python train.py --hidden_size=160 --experts_per_token=2 --vocab_size=8192 --tie_word_embeddings=false --learning_rate=0.00366 --beta1=0.95 --train_tokens=589700000 --dataset="wikipedia_en"
Below are experts of layer 3 (counted from 0) of a mixture-of-experts language model. Rows are named gate (a neuron's input weights, with its number), up (a neuron's input weights, with its number) and show model dimensions 0-159. Each number is 128 + 32 x the weight over its row's rms, rounded and kept within 0 to 255. Numbers have three digits each.
Before each expert's rows: a language model's description of what the expert responds to; "gets" lists some tokens that make up at least twice as much of what it gets as of all text. This comes from a sample of Wikipedia text that the model never trained on. Tokens count by the router's weight.

# expert 14
It responds to: Opening capitalized piece of a split personal or place name, often Spanish, Arabic or African, in tables and lists, such as Al-, Ja-, Gu-, Lu-.
gets: " Al", " Gu", " Ad", " Lu", " Har", " Ta"
gate0:086130148110117094166113159079122084101096111062144091154070119112109144135136158153084167137106133092113199115096116165178175100040083127131090113169119165055177090131203140149132097129149140153138155144088094125155100146165121113110178163111064100159113068116123135097131125095185097095183112166144070156091101145104109108151155139104110067149110146079174185102074175140145123101084090114144088148130121129156086154144171137129099131133112106125141122165112102149117168204147116
up0:112161070107103129152136150172137122189180162163094144077149114123112108194094106119155137107171084134143086128139110074110111164160122139088095146113135141158122126176148186120122153164099093103205127143143118117108113109153121194153101091121149133097184137145176089142164118185178140124099144114107182133180152150143125123188142208140166174111179110167085182172099114124035188211114105103148142116133144145125097154103069123110166143113132091174118109109140168112134132126077124
gate1:144064178078151107099085129132121108097108106152172088068129145121092124076115090180146116130160157056127162123113079138122137157131097115186182052138199144072153133127153148210087152109087123154109164099123100132114108131149135152140107102115130156069177145144095167101113185111113103133152095093127155126104189099135153083118131126143167090134164113091062131143168150172116135099126101091128141114172103150146107093118174189192121124079124138097159078106141063180151160159108149
up1:116114106081085117082022138087147112063105122158118089125114117060090155043115152163131135139106164087134158110124130162096119135085155114130186107126166081160134131116089139171149145130095162090140182110121102136137121162157154105179204118137132135096168144077038159099085161146139113126106060125123144063102167161120093097111118075150157115154122126136088152121125105087148132131081097111105113148153076098179145096113151172192136118095149157156111113084154092128148138119170176
gate2:099143143091189023135143174128227144116138148146111166149113081125079090122079182086087125126102096119186123143102079144114076086103115109162111124166122097161125129117106092101146127071158100144141167145151102120170156110128131126158145143128122117173065137104151168143111144136115139150175120136125082161156132172123138156105117133104151074201099096116152082114207148108101120145155091165123065136127074131142181112138186118171082171165092168106162131103101090183121089096124115
up2:176132126163045227125117083123041122149125098122143086088147178128162140150179052173172152112172139157080134126177157123138165186152149154098127105096139156106134107138152156123090147168095160118099084096109120137102112127146118125100099095144131127092162129138122109102146112117142105088082141125131160107120117079129114101146147099167091170077178160141114161158056111151166139108100163123143174118143179124112076122128086136074169092099160093152088115172153173057117204148131132
gate3:149113147154090105072071080139092105118124121158105093164157166142158123100109136171191106169136120116054170105104055144136102109169161133160180086176088141095162117140158134167101189109131086148185074111154141134114110163099101100062199147123154102115139107149124156123138143126134129096131168121069101104154160121159121094100114164126107130106161089115182185103180132190143113120176120172126131176135183119129049109082129131144133139123137059113118112141145102195090129155167068
up3:168156140125107083111103103087126144125139116168122113163142147144129127118142132127158136171114099090074121093088067121145097139177163121142182110158083142128182100133134129155090149120107034165200079126132157150110116181124116080088210120127120104131161054139105203102158171148152130144125167133076081100117159135167134093112108131116068117089177093132157188097154099179128115104171136142094117142127141167131087127097090148098165129086147084100109061178122110151074119130148048
gate4:122167118117175114034147129100100144102147166061175119088140081122143086142122097091114153101128109143095107152101143092156140153142187118082119127124114136144124175176143095125127156145152149075165114130181074102108133144132121106177161100087160143129130114085147189185122113144141077188136134091164126147115079193111067141164169136126157146068143127117173088092156128069118131200193081134127087095128146102111097110094089110052137170097136143156121115096189093160100074103117140
up4:043117098127124102139082151130157116099105106125086056154093105125089114070079166132133081115091118069091103121165102149109123080139120114104160123193195107090128132102071136168134156196116149137162102117111135140142149133155107159113135158081144135128107070135176149097069152138059159135147132097114106137178100155144151132170082140087167067122132172094158179208183144127121139110141140150132049153167156141144126142078082112175088076086133135143173090131096164110123118140145143
gate5:145133135137086130148074166214169187097138186137137178115135033078075150151117141171175077096120089190123146199095152124141132104072084095099143129116127043130121049137145145125160131111133105112135110122179141169167119070150082104150088132121115130129108153156125161102055111160160080171081113083162113133154085158159128123128155085129126108091153110132116173124103120106106139144088103113156114078076142128112133133102170117159095158146168155103154152099122119139130163114062142
up5:130147139136155134109173099058098077143119072121099067153113222195164094097133119079104151164126164107157107051153109122119154150149185146146104119133141209124143215113096100133104109149107153169110133152064114099083154182126163167102162110128145134121144106113135083162198143112111198097166150173081168122093167093093141125099102156104125133168138130119119096125144133135144132111163159152108153181192109131144130121170103144072155096114086092132099118158138148117155099137188106
gate6:111145171102216062136197163040170148092078109045114154121153118157155150083149145146102153150094127120117129094129188086131123179152100112132173115121106129127119150104100123131081062123129120139099111157071198132121172187084116150115105107143073135126153121104137140112171163133151171092136104155125162102045104127131148128127142087107079095156113201078109135098107105125158114095118120114134165156128054123142109131128167149136110084162091106073100152121151101136116082096172166
up6:149113090184067170110069073203096126173171137200149120135116129077092120178121093097167111104165119127128120189120067179105133075104127141119090146125146116122158128136171126119171193123128140121149132109168058127134094071175121083123137142098159127136105150151116120145085099124093103153123142088152082142206164137123100132102126179117188182106120051182151142135161157151106124155128145145117105099129200120097168133127068118110139147085166139183174123112109151128126159168103081
gate7:114109137152134131153188183110164192142082205127109173133111140151192153156052144069096101129118139131175043149119153104128090104106100122134081165122118144136133115137168147179147118137153092102089162126182119091141134115118120133162158115123141079123161132044092122161189157187118151140115096149116131130129118128070100166163196111150163183141128114133084075180154132102173107095137128085095121134107153142192169157148141051159096123158169153103143159125099103117148088136074140
up7:154145123154122158080117168141104056153104088114072134166145115101106064167123058194103167163111054121109108203138149157115129165115118067131118171140131129124135158174124116156122150135084171119152123123135137141131194080127100053072128165127113161124140129119126119135139107126138076156146141124086157141134085130160123083096117096173176100149115116108110136148112112171154090175101127078116159125188134067102123117156116165075162127046126077155109127115170194075071182105118124
gate8:164101152138159093148121167120105147156098169114093112119150137104145119132090133174119150126115148110076041174132127135106144096084121143137131104144102092107110043188161127159141112118144122152140130101146186117123083116160071143168061110070131173149178199094110131164143207160106105146144143099074101092139141125125137163140125089112142076056113091167101177089123167118138138154163128099127169179120124119103114104128194193173098120132171091172138072190124105177124148089081118
up8:133169088141154162145188159149130133083163157141121129132110084104110096118121096087100103098125141119138188165197167134118131117162057088109186128087165145095072128150138118109066057105058123132126160099146131081155103105088150093188119159177115106145156134152101179128047100077142124153112215119188099130208120121129135135115161096161148141170097143123114091129112113133118151106082103119125057141133147151050131127138150077108110158159120156149142174111137088131136090143079146
gate9:114089050144151076108171046122137133113090160221121095105142129120149129159149165097126087110109132063183178153109150119155119094130137106084153128143103141161129160164154119147117135137138066096077070104138108070134092111128101119160161076169173135085129117104154191117184110129148135124169138102127146122075167137081141158133134087218173093125113140124169081167146101133125121128142109080099182103146135094158112173170115125117143091140128100127098134129184090206079117146156166
up9:161100127155095122112150077164139102142105126159155188094144123128141115134187106139134100150158152104129133118083171097193170138034191133090106089129149201130183146111198031147122109126106124099061082143207111124143136135132110165095103151157158094139124142160135152139150021163145095079120150147144127118133178137128126098145172103191150127143102144122158119138118138137155094133049141114103138120116162097156136147169154140141161127169129093184091129159157111151119165072123152
gate10:146099086169090131114152128106111190141122102071126158114118130102153120102142194123171144149091102150159120160178126135123177102122142141159123119074117118114113144109130131177150088200123105059124133131059122137156106150101047069089087164115062207097142133126175088177177100126108173095139142150157207088142138132122149084125180124147128107097159102111115194143068068082101087156157155132165123207129096130140130124145135082094148121151130079104101090099116123119161133147166141
up10:121095166168172127058160132090099177100122121039134111166158146114114104115103159101166113100119111159082096196187123130148192162097126118123198109107143122079090148136142099137161071156107151111121156164053112127107094099134120045127085134170108118153123101111127125118124100130144162100095129129116119084190135156162127128102140077138101102119143096135082160093156116117152070104125168136170116214120135156121111101151161048107141135221186149139162113112149156179107144123130118
gate11:164093144041101130152133115119098172107122137128119133159100171127163173118189154140087134184120173115105092137097131072090121175195107175066102122104163123173100134148144118163103074123137107154109129153139151067139203090148151098085157150134152148080176130028169108151127128107105141069084117130122153120144155101175152109129159123116137119173080118114104150119139111109091079123102144134162134205084070099152114164125088172166148093156131122041169159135133102089139134133155119
up11:145107127089156108121097139082170163119117176161159092178112045158121140089160148128108161099085118139039103117098169148104169089129095151128185120134130079081095170142135160155125113100171130153136143154123125094144178130115205152173119116156070157077193135114152111128137149138156141098084111173107071119073065122059138135118188122102142092164090132092117098119112051145160142142116101097127127149160128144169162144116106092107158064185096128118170108153130089134153066096146111
gate12:069146075082180146143131139111134082085145091152113107151097111164109107116048111111090152150162096124115142126133132182168122149152104164135127113196128182073171109122159156115065104170081140173087143117119104113149105085109157136094173134113137201151113118170048124119154118112090149050138135107114114127115092181113152121125107144064178132107098113048178152122123114151171189121126058151100110079145059134116114121098178111127182069115153089144144124110114151112149147142104140
up12:110092132127061070211127161130190151159122124123118166149112134115126120156173129141172126125126126126131134122114077100123106106132088105123141144088120159152095135113093125127141172132166063065177148128157080150135140221150097157163121136129095055130165110102163116081078107123171116152141097191096135122118153149070166183119099058192114116137168164186122129111137087084166137138197121139094098190155155075158144125106118132118071151139113157102074132079083099100106111165147148

# expert 59
It responds to: Opening pieces of capitalized proper nouns, mostly two letters, such as Ti in Tibetan, So in Sobótka, Lo in Loiret.
gets: " Ti", " Ho", " So", " Tri", " Or", " Li"
gate0:140162118078049181130138176132181154152113177121136146190144102114150103137129108136114126119179120203052084181099189128148132159103093142074106162117140087156107092138161110193096129144120064074112183118164060167134148129136159147080128207116133124136120141111099098123091096174192130120154190131119106148110146165126146157101109102161159128127103127128107095133115102091114101132108111103132131140103155108133045104166136072104095133151142164178095121119208174126152122154096103
up0:140167108065082182115142194101164152154116188135158129184140125128216103156144086096136138124196118180056116208120144129149111155102077145080073167094108092149138102149160116176112121159126071066130118105148069113112165147155153185098112168143163106136114148096087131142092068174184118126156185114111105170099180175119136153101116095187132144137095104149126091148130086102085119137096119101134132101116161095126083126118127089094141118127111105154099133135186160099123134157110101
gate1:163115112138113120173099142139096074162102152110149140142111101138105146127124192199127153087156161113073134094103108133154118156158128184202132086104104149134098133139104151106133155155119109155070080147162168126115092132167154143132092090170087138123121097068115190106120164143183156057084045125079066073156143112158154100133062141142113078133132137131077157058124149166131080141156107172136156132175143136158131116175115188148180114145174092072109110114089104119151134107158096
up1:081178171083107166121097136177146159105135099142134128133126129114211102124118127079151159161190188147116139122170135076103168156143143176139108120142114151113126157106133161117106097138084122105145136088179120090115152120137124178153163183101056139133106111076173075158080190126168146134135168137111096188151120109115131140086118188089079169166174162136082076160097090125104168119158109137104088098090106143080116079125088161106103134092037074180134108141106129123174098127106111
gate2:163130096094098204092075068185050172109139146136131145109144083109136181122137104114156145114165098114111134143138149163149117117062094133066100090117136122149152068160133124083164156111121140090145099102132094124115095098160156073100133164138183110075155124086114108138107111123175100169086106062155116177168148156108171080187138109184142160113149096158136170109117095126077071166124190132119128079118196121121146136080156149100148179085167092164115127133165132138132177120136083
up2:157125108097104218094077065185041152107141145125119124107128096124137164121129116119161126111165096117112128132133141172123123129063098143050086100117135148148154094135133126085166156109150154092150099110138091149116094104149155081092116147152162100066154130056107111165108109137175106162088070086161104154176137166105159072176151098193141161104142114139152161113103097150092066159109207122108103082122187136132147131080160149117162167092177098147123144145168146142134174126131085
gate3:121107084099118087159150122078126137083134149145148189149087154121094127098116087147131086092121153100094114119216104129123137097085212110112066119166165135147128183141118134121135160109131103144153153115053108147099141132125070095108088131124073148112129077165128118175118161148126192079094134135088129096128137061135154107130118124091176097072159151125108118087119124152150137190130123074114158121161052093088134096121076080097128138167086089139198064090143173085100133123156094
up3:118131196151121170103128149137130117145112111136073126151170083118163116150121132153158136145132106170166122154093170122148115142174054122168174113098115138101127054105150128165124075158113129139115118170164158099127069133163162172141148134154174096152137168072115146112146123114113073156180125133198128187147139215124074121104110100170117163191088112134135136154165145082064115095140137172115101130090122164160117139103174137137099130077198160121068182136143102143201139168094190
gate4:114054198151103139148116099095155104132165129150162093107109133168159176073118131144169151167135180111088120119124135200108160176062129197157113133133141120082078113168145130123147116136093146195159074106120178125101100090139120136098144081054160134116144076058154093124154127157113112111135105175153093141140124094083163111110086116097134113137135098137135144106117140137168116065100139199101126121113103117157117147092152118099174065161190165118156121176101196168096140144194117
up4:158190079114150137106121160152097160121074119084110141154152116096090094179154137118110094113111081150169163131134107053131088067196115069089124114131114153173149139080121131157089140116170140048110198159153078132145135141124127136138100186213096127152112196204114158127087121101145133149134162089085158097120135162155091151147170157173132154128119142130130097140136119124112119175141118068160127125159137125098125112175108144154072198111068106164117133092153065085129143119089121
gate5:148141087073134135114103120154171172087131071079157170158100108094147152097109174131153141170136092158133090135118138133139114145148130149129161121126147129109131124154073097154145108105111110128079113153148084088045064174136148154103162147142198161117133099048126120171108100074154157133145161070160104106104174178092140138164132126114193088139097083156128139137165156123063102129088117082175117114075132084136106145090108084094202160120149138178115044116091137120081109168095164
up5:144127093088129107125092152129166155109142088073140141166118083111140121100106156131156134153149100160120082118137131110150106124139114142130181125139134140116129122145071093156150132144105117128076093153139065098050067171114130135112171145124203146086147108069134118164096073079158192115148160072178092110118155183076130137170130132119194068136089068142111136116163146112057089121078138099177119111069140088126126136084107104105214148107154131168113052107078145127095125161111161
gate6:136125114140150109163172060166204128143144145112117127117177111092147084151096097167096181114167112178092094144143137110060140111153157097087124123086130138117164092147112166152128182130138130131141154149126137130164141130109151154110041162058148142170101092155056157154084090134129162167157142050141139107075146139109145114170180114147172142139113131070096148180197143078071122196160177134140109104121123138124203164086149122091146114116149146147119110075145121131109069092146136
up6:150112123140154108152151066162191158124144175118139126135202129085127084172117105143089152112170105186108118151143139113073129126148152087087137138080104132106137095159108180139147208151123153145157131122128152138166131105093121122099029150053130141162147106170078157155067099136132165148142150057121102110113174126122144116176176106117177122122125117067095162187185145096098113162174202149143090096131123134153180160089181105108146124130167124160123102098149137138098064087124132
gate7:147138134113186156154191079139150142155210128149110086156095104159119103098147142124106133091104095118050179155188108080091140180151100133125193084107163079138147125115101131163197107118124125179109076118058124128106101145150125166125097116131113107054123147100122070145091157099165089119092148179119111106127141102111112134075129155115140081076169146156099138123142091086158088123149198158110114134105172145147083131105093137130079174180131092133144098166083130074117128082128071
up7:160121150119202141125183102144163157152174120113108092186101106140115105088179163109103117104106092122085181165190135092092131128152117169131177073111168107141154148132068110165196113136130134168098080119063096115120088139149130140114104138129118091111171134130130072108112149121159089100113138181139110120105132091086123136098142172125119102062150145151095166098126091099185112109142205147088105136129155143170090119083049137149078194149143093120129117140106082067114119081128047
gate8:092187082102171139159151123114120080173133158099129126142101136174158092117148110076102145096148153118157163073143105083132116108153109163087093096161148140110189173086161119156162195100118115126124148109151077074107154132066146170160123144124141152100145144173139031160112100125100112150069122071089084122204149145093132161108134150101155164104133096135216121086070103114104154135142123122126128118149182155116175141129093106080123104107103111144169058127155125076108078098157081
up8:137089160080169136111078139142157077156145121128174077115176137138188168126146143132134106138104148152098145085171078069118141072137135148120153125157128096134114117157120122146137064111167096097176083111084222103084144169059114178172102208102127121132125088093169137103124114194114135120085145139182046130039079108127153125135102151111098105137145204128102128139112149137105140143100135129090116130090084131140091103089112171141094075132170111184084127112148138153121120115104133
gate9:192126100130152164155139128116159180162133153132144212114110103120122156098197119064068148107174086157155142159162190109089181156085102140126124141119164074127107049102140130120182130118139110128156104114144117090094121154076142125091114146083125123122163076105175109174089103149183091177124131145142134149101144114169087112098129125144148107131113108148091074153130124114178088152100141120094096141129164154127167124070059125107190157151085186171118113192131145099101067150138065
up9:138080129131103110139071085139109139076128137150174111160126066181137083120070156115161127116070213093085130137042052157184101138146159094127139119151089163104122162125131175149095073138155141137092149130076130098126148141111117189160089101102096114066090133169145151109177135134111164121132112111112115129148087128089118176129094159131082095174139175099140158082092107145078165105127123134136172122096123087151070093157119090168152141131067147066141147091075107101157161100113125
gate10:137110193100150118128129073159116096118123128066094163106106112080111135115111141103094118088126116126129152156169126135113128134134145067135180112118166125156091165160135167077074120151092133126156144178113125166154175067065101117065129094136113166200099146171155146153103153134100126130125150123104185088179156136209090084106147105180147118101164179105100092143129125155130144167134108158139073118036093112111125148098101191188163106166149186120152118101089136126051087103102130
up10:154122181109131107117131110138144095128144166069098174101127112058148137114122162109088124108120118134109125150166111107115118123124158074128154119104160118173098147187143151060073126152080159128181134176072135152132151053052081109081131108142134141202118125130143122111110167133101096162119159115117153117177180122199054114094166105181149108095139159137117104157132114177118121156131130162126077107041086118098152145114085168171172130154157199130133132130086133088063093099087130
gate11:136155095193136144156142116129195203073116117106151133174105129099161162166113110106168120150129081151110071164133172099160115159108140069083125181111124070175115146137147127152118137181135075147088075166130118073152111110121157103138137146122169113120165160085108120129102078130128132155109182177159104162195139120144141111073157194084117213142158083143151099128079106132107166149141124065145099056138118091149108135123125093145156118136131096121046189130161140160148124143175113
up11:156086125071070168083159143154058064204165149144116152105109147179077085092128136182135154159096150116062148114140102154128147095126110151135087155126137166119132133142137082074115090096132177126120156085109155178148128175164081106104125100120119151130181082184168168173160129114090115068158106098137135098150103114101102128140083106119101093086116165167092136150144137130128058110098155127072130208147161140109122152148106146076122118174188153111177087093116139136125104172087159
gate12:178148114142190140118161101082121135072081118139176146144159111116160140163132162074071121093141129145190157073151173071136117154148119123107162142134074116153127102114083072139110123152139177167132083115142166134097148092046100099057120092143141096090161145131174072172113107103191146127084123156165106127085139101100087108130119106143140123063172151155119134165070115174133095120129168118118120123132136170114112167159174127144191164105140172098134081208132174159135104108188114
up12:200159120174174114078169104085121129043119130094186149107121109139193147184142156102066100075122108139169150081137190091117141179127140104174156140160102137153107135096098058137125134118134151111117089100128162157133157087087108080059109084137185135108155167153151089148123080123168113101132119173184120167127151089119078126128148072126148127058147142134116142142089137147152074129164178131099139143154098129127103175137158145124175130138155157113110088187116190155108133126192143

# expert 29
It responds to: Short consonant-vowel fragments inside longer words after a prefix piece, as in se-pa-ls, me-ga-watts, rep-ub-licans.
gets: "ca", "gu", "ub", "po", "lo", "ren"
gate0:170091118152130130168137157060116116189095149139136129126146129086095155127184072107133201133113159121196075099105061126143054142131083147116140098118098171133166141107132145138153123124082099126186129207143054164144100112152097159021120177095149120177119150088105102181144149150158146145165118128147170106150127117120124084130165134108087189081096148130122162118146119117109142123152111178158181160165105137154142117106084131164124208169075129122089157159125126149136097105114117
up0:138110129162117120152178157118092150154189122131150114116173169098112186176186107072156169166144155148147134110089089113107053135161097137125113090157062142128141159133130141104158131141090100115169186208124071188150117107146090140105138170119160108188112191097106124163120113113160147079119058164189156111160135114104146171136151123096089156086098161100106123069140092102093125141092153167173180138168142124203137167118089112140147148151100161108059152154099146157127131114100148
gate1:082138136073196143146163119090155156098195157147115105152095137144161146108199159077055167176110044092127119142165131089093093129176137102120119103107144079104165190124127111146094119137124191154109167086078112132113173094108174126137135147075159151180110144142147135104144095115099124141067118164109175123144078140121141154157136126153180177103138130142124166139114036115091143113115096176139099165150130138112184134110143108152095113118138143121213175185102130135125119065137102
up1:116110073114075121153102143186119137142074120117180143063096120136128117151095117197152109124114158123119115161103118115187165144061120102135184105126141237143094089097109130162175133179133087105173070126155153146115098167129056142080116108183111128145128126140169110190154087134136137143163141072147119119114134107091068069144135137091106066137169090112106115123136217145165091123118148107150157131124121143133152123133159162123175152111132149120081110068189144176132155148096173
gate2:141159147076144183197132120148150102101117083128110083138132072109108128156102067118087093143157136172093086116191110062091171100130149130101084193205120127132152113070172082148139125157085173117117118083140117121080125144136084137126174194147174175099140073147188128150100135093171147144129119173105125160125168114108097129145158099093147121115149131106131078111114108055136130113144143092170163137133118160171099115143168169106122104115193200150144101099048125118144180131117108
up2:128093132100132166151073064122140132102171159164158124140118057109132112122110107129132066223115119158163134137190144071110090111130095125110110136074134107113128108107186123153127209123067131164085101104116168087141066144134108121101143169096205109115104144118149129083107133115117070144114140174117129123167183162114037107130176156139166156121146092159096112113133091074126104149162104091124144118165130153183104142067127126116089117116110178152212108129083150073106130130115126
gate3:126124076067071083156170119083136184119089153161185097138079167070163105146232164112164167102147154085133177131174142123153162120132138093119062139173175135090156111178108122125094164115096150082117141105146131145134124092127126131166171173106116133168115105104140150160078172142133110126107146098165110132159145191159113161202158084137145105117128131093069107146121144127142175093129071116122098168096163120133083137183110141217151080113101122122065109140150128130134147135101130
up3:097157187141166135098113051199117134116210092078120184139088130103124124113140097146094153122134170160137075124113104141113100142106104101116148106065082162132130109049123133146169126156143125168148079147167148135150102130146120092146146113150132107089169082190127085141168071158166111086154126154163138115097102087097102092091082136105101155159202117114157138182179163087078103137167180107129106119162091100148134159079115105085098152182119122073189077145125158158133112148124110
gate4:140185108128112135086127126163167107066168188155131191119053143134127102176150097203133127126153153108145129133138117142081148126142145091075108182126174177157127122145096116201096083082113131110129172087124076096161142149119166152080101123105064155113151122097081138187116120115159123153164142142140105131117148105114174113158099093128096156171139162131056085151128139070152123131127055113136119123172125142151122138195090166113152085157133196155160171145120182138068142076172148
up4:130022131112110118165172151142097133169094077110109086136133101120117107125129141101144117133107035106147160155148136061150129150091120134185131066091091110083125154119162193137154139105160127143151066164102196135139117121133123082154119162163141082154112152129153133090189136115121133087171148147156185136163134139138079123123118172093103096086134138168184160150076145142077126148117158177112133152075137133100113162124123088174103169062115089128119101105115051180183138173142162
gate5:155083112129131168106115191140170200151131085132214127114083126110111128136102110143123165076137147128118167092106156125116088092154015125151100174131149156121135063114149145053121171129092121118184114117182135090132143115153127128110134095149136127127084153174113126107144113142121091156173055109104118082139133131113166135125137129146120137164159109186193079104133079179116105164142138181099105175125183121137161148124143181117181163177127121178105128080062127124170132169170090
up5:077146120125134102145129067161107070068104211108068083117127117150148106119131110125139094153104122120140118139144102145145201153129129135096178110096102137117147172120120109186156118087101165111089152117051146144124095134070112175136133111166101078114204091089131176149107108130145186104076162150120095147087152118118106094164127153136148091115139146118119188137103133123142135076126139118162088087109104154089074109113111096166064136111108120113223137189159133169065089137076179
gate6:194118153180110145141108118158132121155088193171103119169140133070176130074101169121157159148143132139137126160132094070115097003120116176081117115155149114114125108160168100149165203132138110148133110099156135074161108088131143086090138175153095131116172139107103108069089149106159138133099168136114061109227130193123149086116155149135131173105162082131134130129096130132149138108068146134085087151152080140133160177160116068112131142136120128115188161167144104104120118150096129
up6:136135128099212073103169139087138166148107079078170159134156145089115158115149138105135158174114180139118175109172084123105095168119125114127125076119175092227122148070199144146124102062186072174156173177122138154088123177110120121174166155088143104152123138114126128159159162098173138128143096133096153102110117092089086150181128147121071122119120099078085142171176108146108109099126135168158120107153142129134157081152081131161078140194092124128123155116069091127110145111152144
gate7:127130148161128159164150123126127123174111159096143121133136101109124111146070100145151077179153085142124143116198175187163163117112123148145138077085101065122167074135138082096150127135114134111153153177126124078181163122126097149122141127080175116148208104186105194154117091142153144097184074121114107138173146138128123209105095198198134163133085108158096122121169150176142105104167111158136088149094149126127159145096141134123081077125110078123167126155173136147149197201158142
up7:105126084101130160077169126116103131103058081085126110114106127114137183149173219169184161114176120112170142085106117059137124125114079124166153102093111157154118155155116110143098081099160083152110135114140113119098111098160099093116059194186115136128113121112106119089174169142074093121106105125148160103197109170090128151132117120118125146158215194111149101139072076097103185158088129074100080132087088138203096145146121140126115155145131179117110108087131120127137111135119113
gate8:107115164117158089083171135096087120178121055130120166085143096143065142146109058104100114160131083116160157184104159110101152132113139094138126095255143175115196122147121115076109121107140154136118168128111084140108152146168123160092105157099090113172192146158146113151118174136156119164081101162122095082118131102088184158156147130104069136087098123128120108116108149146130143152100100150139139074137128131070103204085160145133145134126122139138128075166136131091198139117155158
up8:127111155114077132080136147141137072111193077133082173148166103115089149131117094143165130171065137109170153082107130145154157156155107141151125129120079193148100113165162132131101162097096127096180127137169153145156155128177122156085178140119104166092148127045094110167188110153110159138122119137187048125109161211128141105103150140177163132120109093136170156091193164170163170084152081162121187143132105135089100121118105176152112122141101112109102115149203147125079110169112116
gate9:139167101103122109139092133142095141101139135135167129126170111166127119105113124133136078136074142091102163119168116102119172091189123134116120173139139093187122068077103148122118109123122088168142135134116152110131102133103103127125179142079201094067106145162155071120119125105192097125196126145100191071143068142093170158133173104130066109186135090142125152111161110099109167173163151106064157137064151095144172091147115167096152119140096177151180116125123173176160163150108224
up9:134062149186087110128159139174119086115150160137124081120122116086168154150131089100112176139162091186145081096144121139116060141079158111138132118108145125115143168142151141089118120137176119127112070113109120188109164174172137119136070091149099160173188115143093175156138149095121156181100115101147092141167167102144146127132098163107189102091133157143143133130134217147083105095154120123179117152161122197111073186053149070178113123149140087102104120124134143092104118133154044
gate10:123110108169203113179150210143127152088158076123172209124113188161106123096134142103116163165091121107155093119106093128182144100133160117176160171095136156098108119101071145091141173139061154132126152142174107090153174138134080110061172089111121111165159111140088116104087148095104131137101209156113148119142148137132135093126120137134133176211182138107092136097128137147150095142153084162150129115114116172153130119124121143073095053135130130113096157117125172101087164147071065
up10:092133072143114124173151210100167142096081008142158184119130137083073105070138125104146165178093155121116135136098118132091093081085144083151130149102104150064110118147120124071098144123074137107132153129135093111125169154100089115105145091125143108131138120125104099121118118141114171167154161108163106093112108223179095138133161088125158145227116117130087120138132143148120081137091150068115107139112078157144112178173136129099053084088134122102091153093111133109119148141120117
gate11:097089188059161087194115168118076202101105125077128153127135048133109073128217183100103112124196173109093105143137094110153099093184131156120139115139126114108107121092128126098104132116182110155144153144144121085120168080139123165128176099133084185087080109140089120141141162134115145140123155137107140090120101119117132132135123132168119095111146130134156142047090145181155069116144129110136157163128086095168206170112105114106171136173146114082115156200117103169092137138105108
up11:140166113165109121082142127128156083143188120188146097199131180172126144121055098116161130142091076192178131116131158137168131131061140094055120120111122152151147117125126106178131120117105137097136100134115126183098089106077155099129063148073154089176196033113127158070156117137118134130116101112139127169141188128107134082104103126091155187107135090134118108156172130147104184122081168162100081069139123145111077096169179126102118121092090127163128146102138117145162108163144117
gate12:169108115162192177129095087126111087148139161147061174131166155147094120116111115123092100127112141101130191097132100108120138141163079088182148197186090145143148172112134102089150105175088045133074162199138143125129119112170156176154174100139136210134141149122134133105122132151120090095165104129141164096082124160123120144149122066132103080152155067140166131118168121184117189156139076114107080132208133114161119104128179099127143101127119116082167147124124134073109106081099100
up12:139115083143149138141139095116115086152170143127038172158153122123141081094095129136116128123111119106146171117093116128167136120150088117182143175176093127137119127100109127102118125161098054117115169178129124126158113108187143193138176103160105213145150093137155105128116134170157089115162064108154150132059125152116137135138125070090096077158161072116133141136182094161125202169133115111053134165189137077192115116106190115137138106127088135111131125148169134081139113062151065